Experts of a small language model: a softmax router.
Below are experts of layer 11 (counted from 0) of a mixture-of-experts language model. Rows are named router (the router's row for the expert), gate (a neuron's input weights, with its number), up (a neuron's input weights, with its number) and show model dimensions 0-255. Each number is 500 + 40 x the weight over its row's rms, rounded and kept within 0 to 999. Numbers have three digits each.
After each expert's rows: "comes after" lists some tokens at least twice as common just before its tokens as in all text; "mostly gets" lists some tokens that are sent to it at least half of the time. This comes from a sample of Wikipedia text that the model never trained on. Tokens count by the router's weight.

# expert 17
router:448552489581462486437467537497486558531470553476482499508504438487557527518434501470442526507444540514526482570456511454500553490474457593565514555513506496547533521520468532449556478425498491518492510549399524393501516464538543449510479547430501496484529419549557463466542501505429479552489484526559555488405480589438556497568540521508498535531496552500486491479470477514442460500485573448547524479470506456518481521460506480443507447469516560501558489531490494565476458514522539455528490508464467535505503602447528474551465476538423489606473498523525496460483538453476461520530499558467548502468491412476497422517542551557452471507492517513466501455461493477496507402474450493486496486506473520516527578440512523558500521516480534430458515440450477470442533560470496
gate0:484549513487469447497467456511524552480449493410500571518526447518497536461537536553533523565486481461502557453476481474512552526474562479436524531543591484491470444550494550487547473518461581512545481428507549566534494452418477467540512490504481512496499618525567483494523473528500507524527486587492492481536565589426528498496526571503526558492506396429455457526539494573503536443496538488473517476529532491575515520456520501483499468495541506411443476402504505429483448535463444574552499502512485443417470480478431523496485522510575450488426504475516479559532572492542537472493451419523515498481484565520540476550510507507490515538416503475592538476481482471444535469470501510503522467508502512524518431511484471478479505543572559500495444481458506517476499465533448
up0:472511549484445549548477499503464488456544490496550472471508501520517391527567504537459455472480494479508514458473518496465524470472503586496454534427502534484478510509479424410464584503534556575512529479540401476465472598503476532444525484551532491530496495441461577492516467463512488467458463469553520468453531526517543486553552496506475534446490491539428536483476533439535537535526539476578508481463497470579419431561493446469576486448448520450515517568461540436461539552556491478449526545451469435519586500463470521535452506475434558483481437548550533507520565488499447487481463480449464500485487499460471501582481524523491482525542515516553432474572561552500553541543474490404479481546456545495542421504572511503520525453483498520460506504484517458473490545496516
gate1:531471483474426519510533546531495556490485505532507481483476497484518463487518457484565507496495511455528461445480499588499549543533482493476487533393429524430493500494460526475572470476484562457559435421474478570495464487487553438487457546509499528409554512486519493485513514584475502554578445508503512474494495486467466456523582408529537520621575502547530514501456472524526556532483431483534525484439531520380540500544518493407536450493486468498453456503478420561490488529482469537461481527486495476463569448476499521525573501501529468510514489525519425418490481554564454517477472555532539474461522515537522500507474481433556506526502518527478478519449535536551529467477481515490512479465480489439471481507482507592559504543504454446438465595477527596464549507435503
up1:529481544502592518522510445490496495563464501490522523525512467550467473431537554531493424482495460541549482504499468472437460490527551428495526526523464557546519495538489514519436528472507488465496503535577518510523551559480518472508550492560537451552466466574499506520465515443547496514522617455533439541495452546478514515450514462521492607438486485545533486493443535499446477507553457539488550596445524548607569468459521475570446587529454520513561571537497471459454475528491487581543507469431513563555492487443496497518444496520464529474483478473529530499465492490423519501515476512536482484497554575465531486458453528500435525502513497473429579495496497471517504482529541486445566454504514517528608513555509468541544506450548539610513488474507490459518499577518542
comes after: "\n", ")", " 0", "\"", "%", " 1"
mostly gets: " |", ";", "|", ").", ");", "),"

# expert 7
router:463550537442555473477571555563424515480468496561535442431491496525447474454508538440542492534440471518552552490554431537502476535437463432526494438529482430450516502477491607382423492515481498471552460469472509475477554521540464465496532497526408470490465460514575530470495531496526446531524448496520532529498488490535442446472540508501465498478500514490506536479540465569520493490547463526478458462558478503534414463413523567526541532548478496484536492490431505504443509451516440572501420507452499499436506485506499525414486529429537557481484494489542584490445561532503449546509525477516512554590482541499438483504444492551480513486528511572447516506413575492478547478550468466524514496456477505493485487543459504531525580508550535518506493461542501506489559531530454
gate0:506498400513434449536462460597501423454524533489491573440451521554612502550505492466531470539511503474522553499502545554503509528439439487464475493464564488498465524465456449466467504481551498432450543557424466435508448538471471484508508484502454504525488523495516516487495439515551458508467479520460555442519544465551491445550508527469493501494518480494470479556466509495465506414509531488510479516506496508445528449495471473552485492511515479491515474381480506521534549526545474431528417487489582457528491496477533462509430526504561445475517480482531518420459479578464451487532442461436510407468421579522455449515471512550564463470516490473563496556445474558463483486483488474442457492511449527504514530433475459542475571566456516557527537502447441565548511461449464
up0:412510517452485513516413513561514541502537419513503528518331486519533538528545543515483522409464567472511460469541421517430596518499476513510510519531493584454461446514544514469477496584475402493497577561455492526446466443486479523464457469535489498461474473465508491540527422543495504532524513551522508470475537467526450541523530466472521525478468514413492504528492536524480451464624526503514486501507460425579499460487476533422585500474467474450518410431521479445544463489457551496453535485490488490492489555449513530490534494477488504464448529540522506486414518502472559515461519487526473475499473531469521437543514510501460492438518504405515511510460553534461570494557496458460473542484572472506529519483514477504514541477506531523561481442482484522508484470531438
gate1:497465521423566449563536530506458487574498526540506466471466501522509453455563492507490470503440502514458563480473439439463452514465477454501437522517523505521513556494583510489487497438505510562521495509537534419504493527541481433508527525482453524558465503516481490493464534443571518539482450522507576449525405517523485462517522468552534538458513502533490545482541513556480443456444578551588549554534554469505569457562436588484574461501457454467523448531404505574524550547536587475449519505450486576464497474444532488517489512451448543536457514441519518469459521548520493468509584494503542465533447440531542461479493492467487507543498501495565475535426498470404558531547510554536518476488449468548478494532497528558440484487532532519529463502502489593519476505483547
up1:499523492559493498515529511443475487524494566494481529505535457445561480573493482498481469468527542531507521516548461513504474475575523527470454493513528556494571495551440458484537584474551522533513480501503466568467541545550533480568487534547523539502535502461535506500470441462488460538519602479472475522472527493512423555488455408489549468430503590442529449524445471524509581550508540547509528456500483561526472438489464499603491453481485491527495487523500508498493539543506449560494512500530480463562459453565539487464503581431502517415458570489447530487543502458543504498510434607503539441418473511478529514511512493529557565539494514525578479546487527474536517479509486474480465540430524576488467553444516500477482417494517461535412456432542544480598556526532491
comes after: " ", "-", " \"", " (", " re", ":"
mostly gets: " K", " G", " f", " B", " T", " F"

# expert 19
router:488505573515546462445506591488457557520514523525515462448568468510551506486527553472494546455479477486513512554456573508518488467503548495473455510534467520491529483485520447518467485496445396562503499431456525495475495584484534519482543533457489507545445522396557434520590525529504504491566533497446465583572459507468476525475473494571525498500552597500558506560512476456515422492534514396484536538569511512484473490562517550482455507499545528496518506537500477521432476520456462466465479505467497471562510538474520433530500413538514453544458485568551498533442560493487463526572502539492464518517450480497513418464491476511432413496444542548493532500416452466545507425549491512493519477509497470484542514443469467514476477503539501501487491426536451540535416519408454
gate0:485468504515511478491539494570440509497551517462472523515532483498527519461476435500424467399469465497583470523539449455565443555491507530494498482520515505427599438507535484484496503510466481519468488479462501496566514500523511562467560520627452528493473561421520542445521544540480558468553507561445564576505522505527472569467455451444464471553434506496557543436490512523527484496451456466536505434550494470513563543537567443503484440444507509529471465512457473512441537472546550497482478538490514529490487420454542548480533547463548508485503455506516535505419513462504565515493466516479432495462426501540513477504472504437479556554483492492454507451437596427515464504539521480480482496560572495540464523530579520413496524516505440442487480508491546430539450475514536
up0:540522551502522481461522534525545456511555448514485495477512566495498487502519525519437475539451515549495483533550526516502556548517545478446452411519505546512502567465481470462457475475493505524539523550476516485507496556492444481524542505516503566481552484525479529557456447504552548532508502530498549579445465501470504485471489513443422502451483508450420535481484451536442515527488535425482607505497566553480500484560515517545460467421498549439390498513507498509473550529557499464462512452481519529541513505514507482496427548495447520496533505508512548531469505466476573537493460428491498576420429467424509495528470424452520523506577523466485578438499504565483521527497496490566508500522447513524486588444497525440550454394558463451488595462431496437445479417519545
gate1:503586473531513416457501505453491501490484491510488468418452431474485444509502470505480460479512463493547534545550467498496533483465579539472439517474543479528502533501510454479473504494512452520594542439481545491524481474551461516458551489516547402425525465550537533480519523579505495411489512434462451486508516495508485498541487520529397530538518466510533452540469512500495438590497513459471461478451480509552506408537550512492455425453507507513547421495495573508510572554541503507469561535502474446533559517484578479439528519448462497488456532519505448523490503532551535426493488463540585507467500489494546509459540518558478497513501522506586456480455449528550517502561533509430554409499529448454500427539447472477546484466529406499593527460515545446457551528521516
up1:486494510473527454510568516564514485490524501463500467510488472485535436548412443551501579471479535542463550497510474498498529470485488447555482435424515462455550485452457452513473569515530506486467518477442568517492561503463515506462507593464502592521537447465513466502529530404511516493438501517498446521437515527579484381481468528444474551503535496514412478460428612470501485479506483500463477471535506502508499539452492569525529544524471486496566486536491544599508428503458462477547444473466570503490529542456494491446519503472544494498565456462523538467516533520526456461512500492485522538452456494494523560619457508507486513501492523507541537511509437410522473492455480462477481483528479509548423505482569489499411494518569452555515551492452593547550564503484528
comes after: "\n", " |", " (", "-", "|", " \""
mostly gets: "S", " U", "H", "N", "U", "M"

# expert 29
router:519497476508453509534543419524494560470514500517536488449533413517517470559541469571484526444479497526570476509537543483533548492485492379484489483524505559432553450467564426547505525541501513482446515484509495499437460498495536487568528511537411439454552533498487516550508599475399472513495412475470543498517472539530442525518455553522550477476527478485539576407524502495435411550549470485504561450596534495459497511537482461461507494501518495508495499588486519539487556495463426525493473469560526504465557470511472472505494513439551547552476508407504510486476521496439478566444507529529510508503494464532437499515585521487505499540463500470416492455445468454564485543433514486406439484509494546477552549542466520499499452484487475510551523574477513503534533492465530
gate0:548533511496546512463510476477530408548449529530495532481499411488468601552499519552493525480489535584464533466456454573551507559500471496540456529485458561558574510516421509451529599543537463429448549505543483554413445470507487439495452508572434519532470524455488504474505509563471502457533503482485531490542531468565487450448494483548452530519483596546456502551432545521534491472494452527532464490541513537460482455475518485454398421468489490530477456490467558498508559513527482519501490499476458535493593511471487532448542501517493413475553493470535540528429487450537505460535522491461533523584514417540503453503457513544570556519518544481515522426518529421516496483421469437496489480526512481509498541543539532559469550471488515503444507565522506471467468522513496
up0:471447476501441465459529532475458502466449522502527558481497569413465467538511535475475516521492465466499520536504457485465471535481503492470482504540506544455406500540499530534478499499561489512451492493467552437486522505437522544523505578455534534493455476513509452543405465473538512530432494393450512523446482477508457566552483473438564479460517475434547531449477479487514512502446475492490426537406551500489464472453479497510545468471546462473527594502500559498483563479464577461466517507456536439484481500513476466458461509502511508541485448470507496484568495520455489525500477493582512589365515521506457543465537526458484498603501497507504521542471497429518521504549492550505565557452436470456440512486448550409520499495493543465538514571559535633540462501511468
gate1:548390512482429522519414446461454513502426460500500480504493488557567578452449467512496542498504494491553488470503464503490423444391510492534465501528486512615451496494463447524407526505532486502513472509408498441464464536465501557528496517542446546501508527545450465509486501529497566522497472499482509545559432501456464439509522527371461495461560495463478422507459538483460450453469482547508450507539532535496530503505463470552535491462473512478487533517522490479515477469520450539508481543401555565600463503507504468544448507503546480492483465474492502525458573493537495482528448438512466511482517499556434500490496520482477468483556475466473452499508468505378487559509530507432521421494500524410521467503541501464541497462599579531524476495513485514471511467500428
up1:443426523477489435535474523444431551535532457549505483510505469477478525540458466466469535488541543423445435439435488456585552536470541468519477498594447529491468489536499468516505474531570519533474459544486494545384486508481446515468444504521470551593512412528549540513639460479538522435514508536492519458473507509508469507527529505509483516558409491524546499530477534448537556455518524491481457426477455522486521514500461540551509525530496509489493532564459516496539558524461455431491482494552528507583450481476495530463547527504504481526553480544464428533481536550527500575485523515467474584483552471534499512466430508533495532506531476526485560496527559450488478523501546396504450548452456467437544512433490475472525557484534442567547534492469535546533513452543479
comes after: " |", ",", " 19", ".", " (", ":"
mostly gets: " 19", " 2", " 1", " 4", " 0", " 6"

# expert 16
router:449494510424505429502545530529456540476518488506479449445495485501468510474498483511504475495503473497603505515484462548544446513485469501571509462535503520487513492507506490451464469491530431513478548596482511489496416509556514510463491461472503510518451544484585476505561547433570453536525447557588560562433478454481453529486563517568581525470483505452498499515528556473498553541484446452554536534545492453552528519489453510411460516495539517476504520521523407448505515532497506521529440460465507458452434508546490566510539533542523417515443445541504488499486497478612475539499528432491483490531524561421562494479502489504522540549515528494468531475494492502543469564524495510507482535461443473430548501512525468399552581433477466517487557513418434533579586515463507
gate0:456406516580417502494528530527492533526428468491537487531489511467462453564461504504496458521486423431546485514459478471467438560492480499503487514496496538520481498496519469492492475483560539524503531480458458501443495488516453436466480483446513468465547481551504514452486483514561433438518396523501512505491561509532474453510524493541515531522545505505499490470479442549536531587496530517515555438502505494524514486500508602489499588547484537582494483435490468457514464572478432482506458542496524512441429490485491454536428508498473446550467501561476519495538450504459480504522513508527485520461567588449586472455524457532521478574565520539494525552494482359508561520507461447480494420556515460465516575590514558474462563478443392505448536499503452535480528471460502
up0:421531486558465523552513532470486484505511544446461502461503478494464497508465424530488461447514469562481541521587481478449523486559500445516508478482472468465538504451521520475458544492505486445498516437384513463487509516485468534498460460508543520490521497537463536505490485544567391469467511508413546574517510454471521433537466516556491452493465501576518533543541467510518568529428452501537466552555565494471503443461503545483546497526514550448466471476488386441459505557458452533481570518521528476445507482512547473457496542435402459543488551505430552464467536467476541526539501502500461462500549557522499416492529460558607579469501504560524509540474442529514536499479482537483571451529483446456486541532494513442476521443545499498421477530469499526560576476528538
gate1:461548434407426469407519546450431462506463453573469579518503545410500497529532577607388527500549531500429495510478540540472523446503487505543499548519423503477489497536519482509509507477507471524500570493530422478471474426529472488460459481512527447481480515473488478499494516545417432565534517504551507525522518465546574524450555533474452472555463508519457494496531451475451437479448494510535485480498563488530459544480536511523480478450492392456553538569452502541510491520477449554539524516539450557487533506506507474488513540532454535491504476560536460454483456567465464564482555498488519508478506543508488497428486513485534610615547510497481530544505502393546497521500508498535436499500453539431475526502572477509481490525454465493480492525552466538489484506527498
up1:507447486540487521490471464487497480480413548506478533546485475531437564467522467514537497563443546493554497508546577444500529499527543542462462534560536513461493510492464573616505562503514436554530501494470544491506424573459588482524486555544439535440512472549475588490485513533536530530476497586439524501443536558536447628516520471553466509534557510557468562528479520456502495508497465577541531546468483501488530502524450468439475432529560462517543508575499517541471463460483482466460542503487493577556492465453536540527523444489482550519466487477517568470491493500591501441465532510517457504499485525543524523448551567484447524499488496456489496451440488550471452431566475436527541576442538471469506490527503553443559481500564470440493503472480515528538469514460487
comes after: " |", ",", "|", "-", ":", ";"
mostly gets: " Jo", " La", " la", " Da", " Po", " No"

# expert 2
router:554549453514456535410505504463448569500533552451507495522484521551507570515460497565416501493540464472479539609498610488487536503513511514520519441450468454514474511522490480422472536513527494511500479567528474446438465494544560468473501490466446434450549452477522464546503498488488460534494544481477433507539415556508522493488532519509547464488472435488478588491455541502490474474533542455512553488486487414479463468451471531429471568487532484518500581478510480499590494451561449511506486509516472492572541575435479492507538457517572436531480501451506511516482527525487435564510448537542470481537442489503459529546459586493567538553496539550463520430482519512504516459499530398475571517530493473593517467524506494469548478443425524536496511442430537519461535484481520
gate0:472468504455468474486480469471522507479494445530461511519497549469480503474480477524554448414511521479503517565537541526520527479571448526513505494489464556585509493446441520514539593456523531517466531458487510478473460460435522486472483435519534434444470465407503548437448515474537466480459489525504477533527498564460427504493510490564558445544421500450486561605561421442449541582434552478538533526501476494487557532459535450491518510500527507494516516517452547524520524539472488487480508602508515483480592527494562592569420469553542416513450458474502486473485578565544484512459551475492541563524527555509498508559528470431460517557561520491469473483471438490544530603546512473466455571467521470513468474504500538492547484512521517580486491477541521521454487532503488
up0:540546559517556542562440451504492493548469449483537482552531541472505438454481531475432520629468506401412480481524546483494538537498479504506485453505490538469562484466520483470510511521506475486531481461528500481469510509536510459527507501560479530522489534485522482513525524480492472456482455438485539490573410515482429517460535493552452525564514530490534462473495412555481518528512475541549520490434507553535428504555352518399502416479551520462519494468433409482508544543508474489606495457526519549432515496467470495483481465502563507497517476474508526561530487501473502516447434432531468493467495566521477560458603588472541468455487550443470464449504428503533506559500464480513478477482606475489539481475453512483545527543523485480487472487503487507515503572478502
gate1:559470470532497482425490495487488508462493571493429659476514548493534573513467477468481447535509434525423476563459583544552600516447513446421463459479511491521476473506518484513504517487457500438519467565495545488484436531493499504495514527505475538510486536467468453492509466461525551529521535500455504501466441498527460489452517461500507531501491533509515461533494545482411452469507463494389446511480555497496412433450502472481496506449519512516576552518497485519511456492474488502481489542494460585492512483452548426531480468551456499502559455436494493561508452453493521488478506473563442533560477487535519541505458465482450505525510515483429401535523556402532501512494507517517468493527480526533483408542583450418417522500481523538486559507527389515504527562503497
up1:507516517480465465534488516468483512576555533547467500499539500534472466526409473521488516469459490560559465562484585540524486507513451518504461518418506549511465563472512469517526483449486432472486479460492545536523506512486542501433477546504507464502499466502535433455502494521508493547537433552482445486465473517496519459502481465452435546607474474461553485496548529457563476516454466561453552502500440547500579544528478470483534545518447558526525530438471516486505519539539522558521462511526554512491572438450476591446506530556493553486442548568414450442595511557507462519565501483436560466488413474431495458440497522562503417542506532530474556485545535458517458523522461461491496533512583527597539566494505498455485507414482486460541487559470529502479493510495429
comes after: "\n", " |", ")", "\"", "===", " ="
mostly gets: " (", " \"", "-", "\n", "/", "\\"

# expert 8
router:493527476477493480513507512461521576398504476512524443525490461439504399531570525430527437542447481473484503456467539530544512514451481406511488427474494458554492473458448573517439471475581470458590474506529475507501509576559556443467487529563536514511527489466510528489474431482482552476508435497482514504482513465577542477519506475505411535558534529574456480445569540522538483532489475451498462503457469487444455472426504491550520466475483505527504469423495467559497454427489495510451531533505567553488505434519488525511537478416501577486515511518447521463498473571496528507500515432494542494489511512503428535492416505612532514519539598447542520539438543451509530470528516476574559493463461526460473496463512509505533555511454485509542511525556565525491539516564464
gate0:475529445495525446477534489483607491376453578531514357518532493453458545544507493473504469519480560551491470536410495450541561454429489521480527487445455512546544515462469499491468491516442416519545469490552506506474513510520475445507518471519563486500486497472482500510569481526465514514552514450476519474489489501401506504537491454581481466498478565598427462454517529501549578546469504510517474531491498506497473536531526485526494451479512491463520489497512514529498548517486541447459492464553475524565514447415485548466467455460465505497541505582492509465492469525520534533497489556462451510471525622456514472408443464505477423458565550484528508508497503510508437455461524485510534514487548471465464431411544555499502480528443471465532463454574533512507520542558570
up0:539526505546504485471505463526509475519522423572564466575505596439485470468436526513519446421570472524411475530447535504477441491455530478424460465502490529520508498531530459493536534457482491495461557498466456537529502536520480506428448467425454497511549502460459516465480453444527496486503604547518588433554487523471534549524541505401455482526481440487518423485484525410435543470531455553545506527528470552491465508500511515514511495546538611490488498473447440438477512506520450521444503548540445485461529471475571517467542473460478521506470557455534532542474524562495442445512567526468454548507539517490533498500463458483604521500576522499509474494507491505513456496571565403440518533472415463560479478498504476534510436495484474496543555472468515524537505516520487
gate1:527515498468522527475473466443489565424513483495454531478499512544560513458542450508483463574450541499478468514452509488532517490523494413463403524489478535600472487462455514499513530504493564430530540422487560464383506467464491432524426526478438503527509536504421505505538491473574512495537483528478622515527446465549494495447541452538461447477481536533453470574562494555492529469475446542495526520482550479526463391548463554465492441544455544616510578484488489497480462415495496495548504578488560494532566477504565499499492540464426455486528519518433522482533495481463502459485542469506482466509514566526564487519524566601558549517504465527520553470456495532493439505449486478497431524516478497476500533519499535488463545528495500535490488478516510521563510509564525
up1:472593471482529468503487526534473489448489561429494478486519460535467485611532444570491503569531509484509464464474489496485476512539508480467570439552477424500461471533541452525502547429450528495416548471520491488530461548495515503484515552421399480509556501490494484538531489502566539501545518486579548388590448502500451471520512475495494443535469492557485490466474555490470518463521465462368505497501445480506505496490472440515455531484505512497596513419591478465502548484464505543515491522537505562501474466574561499452471436518546523451561509490509497512483532413505517482521527512491475481496394489473519496550503464506537463539441468464510437446547505486440584467502429469444509433469549500454445495560483478550487467468439461477567495455522504494487507507533507
comes after: " ", " re", " d", " h", " de", " \""
mostly gets: " m", " h", " so", " g", " w", " f"

# expert 22
router:453489524491424463571488451527490424474416523447500467487458479475456491512488457494469513545515452527511429523459616484487515482455423489532475494437497489532562418452553494538567505495564525522454508500491521544473515447477459490485585462503579502525475484450454452425575454495449567497476466491531509530483483542503543515476508546552527492486488484546499540534477480472482516479527528488499480470499440545543526475523541478545415464448499464556459531484501524488540515493499484504466498432453445522476477438540466477481462507467554544595471548505478599467489489552512538517456574416509548494487496515533498489515549481444554487472439560554577392460568410446538529550502518488456501448497528413518491515560477545481454571513541502428554504482442467525496514483487555
gate0:535451543457491462502504468521486519536534462477495503557492531426523477486540505543515459442489448504498514534498483492452480510553500512463474476518518413450541491405451500457503563455509443545495474492507509445542511508436488483495519556525532482503535532493531463420509473484486546488517572458450528557485561500524516546444498506506543509491530515478578504513515499535539421528464539543536503558588533481478495589529458511475465505498510462565489467540513510574466538518456435487485558503535489495506466565543517493497460461504444482510527464587506445611529554568476479465472477518484502568513528529529598433458428482574472474462440491485451435533569564379499526444539484523475520500542521448492461514492448553549589404529547521499534548520462561544524546536529591
up0:567442496556416466548530458460547495531524487483504479512483466435613492514446450462505481471472511535522543521566521476452477536472449577485463534511557440523555439469439551505464518426479477496442547497589569557494467475427509425496521564579539446493585485529540493490556419480409545462503476458479549527526543497539499527483543482556502513435557496451439543455557505490570422509417525495493465529535522446489475520532527533538446523439466547466454487497539483479537493538504513456499530558420524578468497503487523505469477446492460560471438480508484460540529481503522568450481517468454476501464458488475550524588495475511445472553458535546468440534525488435477519459469471492462480508509497434492466503452499506534504424503532531463526477491476523498517586497493550
gate1:541496529514507523592600463448494496400494516500523514525493482482488505456497524538496536526507515482465504518482457512498539433585548538465508503536421507521470544500504450546581490478492503533546509518542515519457455458512460490592580590460536536546570582454480484514484463542507527446524545544537551429401504448481561483506445481466486580491506460529487521513431466506586489487493508484582492570493440479589501500460529479504478428559498472507451528477558502489491480497505416560540476462514481528524517510555504481438452594568530507475515532564501503521536508584565466456505478484527508511482543521564487465507566481528574555453498479502497430571461462521482444516520500484471473498500535495476488547500555511436448515506497474446571468537422519601523497513490514
up1:532500480500485496459434475509511541452502508516432504509484398422475554496438567513495573499499470484562475535569576439452484523486520486435480536538438531509447513503492542520534382463474511484467509548490475553558487492534406515523485402496503508535512481486491436445523509482550474506500452570553520541463551538454464502496515485503528587445563471568471552434436526511438451436485495486536490513483546483512540524494450463502520572433477461525499502528458438533507499500500501508490573499516480540490435451544487513549471528519538548449518537486433539508438486494500479523508479505622549501579522531474516529544540502539487460504472512540516462559482531546462522503567509498496476419424524533501458484526498563443450391556498517490453586530451488520474476460427529
comes after: " of", ",", " in", " is", " to", "'"
mostly gets: " the", " a", " was", " an", " is", " The"

# expert 5
router:480530499474482488575492443470507553478508521452436476499515497467428424524505440519461501507512564453441522457488577478476503485509441570544517467469490489532542510546568511548452554447547526464484521503562523551476520532483458493455584464521575499506560494563464500483484460497560591457552482472525460516498467456520515425528437445496533474538473460496542413512513496563501517458539459531526520484511467494490461456532535478527542501464484480529420476482459495549469588397484491521556526449470512565508563477542498509474494455496498494493500453465483543496443449579504472446472495448438580521485592513477484529461544448551404451545507604453528433545512523485525536558476513548531470521482551504507457429452471510530483581549496533479554545507470494447494550460569522
gate0:536591494489550397440508504529514434455463495479456505461548432409448526492539484499457433530537534498522448576529496491530514463443531511498554500534565516510479499472477493514469441443522476531481516525529583514468496520514473499496511502446532452507478481553475497422524495490463558533474533521553485520462462497468470494482530481525520496443556527535483405425504533426446515533509454500483569443514543501519432465539537553560478483488502407560513510481463414473561609475482508538491551510478528537530416521560503543525471484590505484557482516445490526416427455503559516508472529463464506503532484394461484498439496460503436517510525530489418499460479489488420509486438507575482469522523570558562530449582532543575485507487518511541487536484499464506490525495464498
up0:477535531444535527520520576526461529522468539520490468607400510486473542487619489505507553490511511490465516503547439480520496514475458508434473474490528448478471517537490504517480529474479430508494427499488550523492537535479534459443520479558562496440499482445526507492533547440534475523489507587473529498429472528528498467524440560474424499513539428478488458557470513535554446525493456511413532477477478454474462513457463520474542456497494454468485451546557453503528484457511529519431454502570504447525538538514409531508495468578469541507469474465439518456499559516441588509478542526509440508508493487497517483522662569521559433480474583406529509544452516435518457533513482523516508532450484498526524476433468489450509493555508509546529540545445462471536515454443468
gate1:538439503443469482490537480576422503496567456506552524462560572537537503516440515423437541449424521475545472473479580455600472504467474439497482504490522417552480451567547488528443488501496516556519540547538433442531505542527455457507474545580550531491501506502481499475519559484485517509488486471469501473566503433520521443524473494536501508490471462537541532539495475502492551447503493523512455498509450517571539516535541474459457539418466493525523467463533559568459401506481524476530515518484491443568525452520504411490527492430534574472525478467507562399541465482513480492458567560543489539487532503433560421445496545542503549535501533508500424400527540513524521495524535500493479457505476546481423479488539511517513442505459526582520446541508543559530512515506533
up1:462467502544506526429478471497553481533474532496556505493406478477539478530554508509504524511586448515535468571508448476510480490485527542467502493512543525508568477550546490560551565482550484508547600468552516512493429478415499559573433544494480509443519534499541493482493484526404493534472521527561492469434383491529542535544521524499488478470539569463475494443555471530508503518557503526537471421489531513534528590472511505458493530513475506529463510448454490515526491538470480466514497535500535460451475488518528543549548468399473440456453524572438473525519495477498570525478441554503528504516534522572447518438472460515543435516475471585453484540558508541494413490564457570398566470483562524497522521432422509471494543509494490418531482475507497499486449504529524
comes after: " ", " a", "ci", "ri", "im", " c"
mostly gets: " part", " member", " some", " such", " other", " most"

# expert 23
router:531469521583485455547460530488393463450475539537478441542524480471482497484423484467481487440517502452485450501439548501528542549519411529489484539555511526558425492408518460551534526531553485519413486478475485585480491567574511438488495463502524497467471534385473498455574527514490475473461527415497518504529473427497482517485493532591596526499519554512465537515568544519513519502493517428508517572493499499493470521456510479471480519505507464511497461511520478421507504527491479507403538447543466504525500491525515525508521522517500515500497555626463445566457509452479487477528551470500377496480415556471487519457494554523455430510508491531509493441519571373538470567476523467512515510525494484521484477512562477528499506477423504462474476483500537523527519455473473
gate0:506431531461545436429499522534466455447472555545548501513500463462502499518472488594580489460481523471507511402445479452459532530457519499567476526543460471523395468496571478565545548527520433452476506473478506532503517481519568520495511456513473589449506524491445476487485528552483504526477512473455448423474491448477450467547577496511448457539484548507486480601471488541476432508510530483522579502524507511512469554583507514485537462469459478522462461494526508511501502470471501525496450534490495521453476499418438536534459464465495553467504432519526515460467500520529525501544543547469493511508451477453602569447497556518515463449464528590519459507456507431457420493497466505525457529618504481521542565518551510479501501516382496468461523532527542469514444421493441
up0:520425519500519470512460511532489500497514556479571509498587475499499518524471545493435489503449497494528481493487471488510525554464437531472482452481533439560508464503552446521521532459534424407499506489484510483486475508515528470491434506584444619498536462507525503423457471485445493513537509509498445545489476449466512493540554504528501457634553504484461543486413533449493425471507537493604592532502478457540492578543471531539557421415509479502518513513525537482466469507502519553525492574461392538539504518501475508563470527414550573446541483517485539493541506530514481500535610488556481499472449449493591526464491467496442480497476518498480493561440473513455492478526507567537537512503596496484553514465559505434486555545480494471468548534504489455527499519515492
gate1:511506537550493412474449505535454472557486462410511528584546465501503494459523505422550549486463477474463469481493514529541463570532527478535516509485468535434540543523525576598508504505509457455430522487519545556480574461511530465528423509510611463526490429456478525490453582498466539473448464480533529493502449454464436488477528540489504560541506547585484503478488469486473479507488470520486532585571498519494505519503514529462422526511552454488498476431537503504458480518482567543532485497482485498519507510448571553457435456538508503400445512515476450477501601517525451469441533513523474478454544572488467517488478537490460500501565478520459466448457538442514475510516485505489492473541512395495547548504532519452496480476467515543429525377454412540525462528538464
up1:468508496442460530488530467523422466504528524551488522418413481476534461508499495468547526551516552461530541472487579524469491539498540509436514468480526544507448497505504504606495409573455540542486540486524426486465495506507499450558474418463573508481518513529544591494591472547537498477473509486452532480470537521461461557538506501468451520470435477526428541455542449491485495458510472555588525476513491562511496475504509442487558476507479510508508530536484537433551405501496458459477477538501505506496541505500484444522470603527562543445476514550515500516533609518505454512484511495496505516485533658512454515467436421544507510445474471467518479489464554439489551484447407463515544481474487513490492474562467503458545480503445572444457498491501449458503527444477474
comes after: "\n", "-", "|", "==", "===", "ed"
mostly gets: " be", " lo", "After", "On", " we", " among"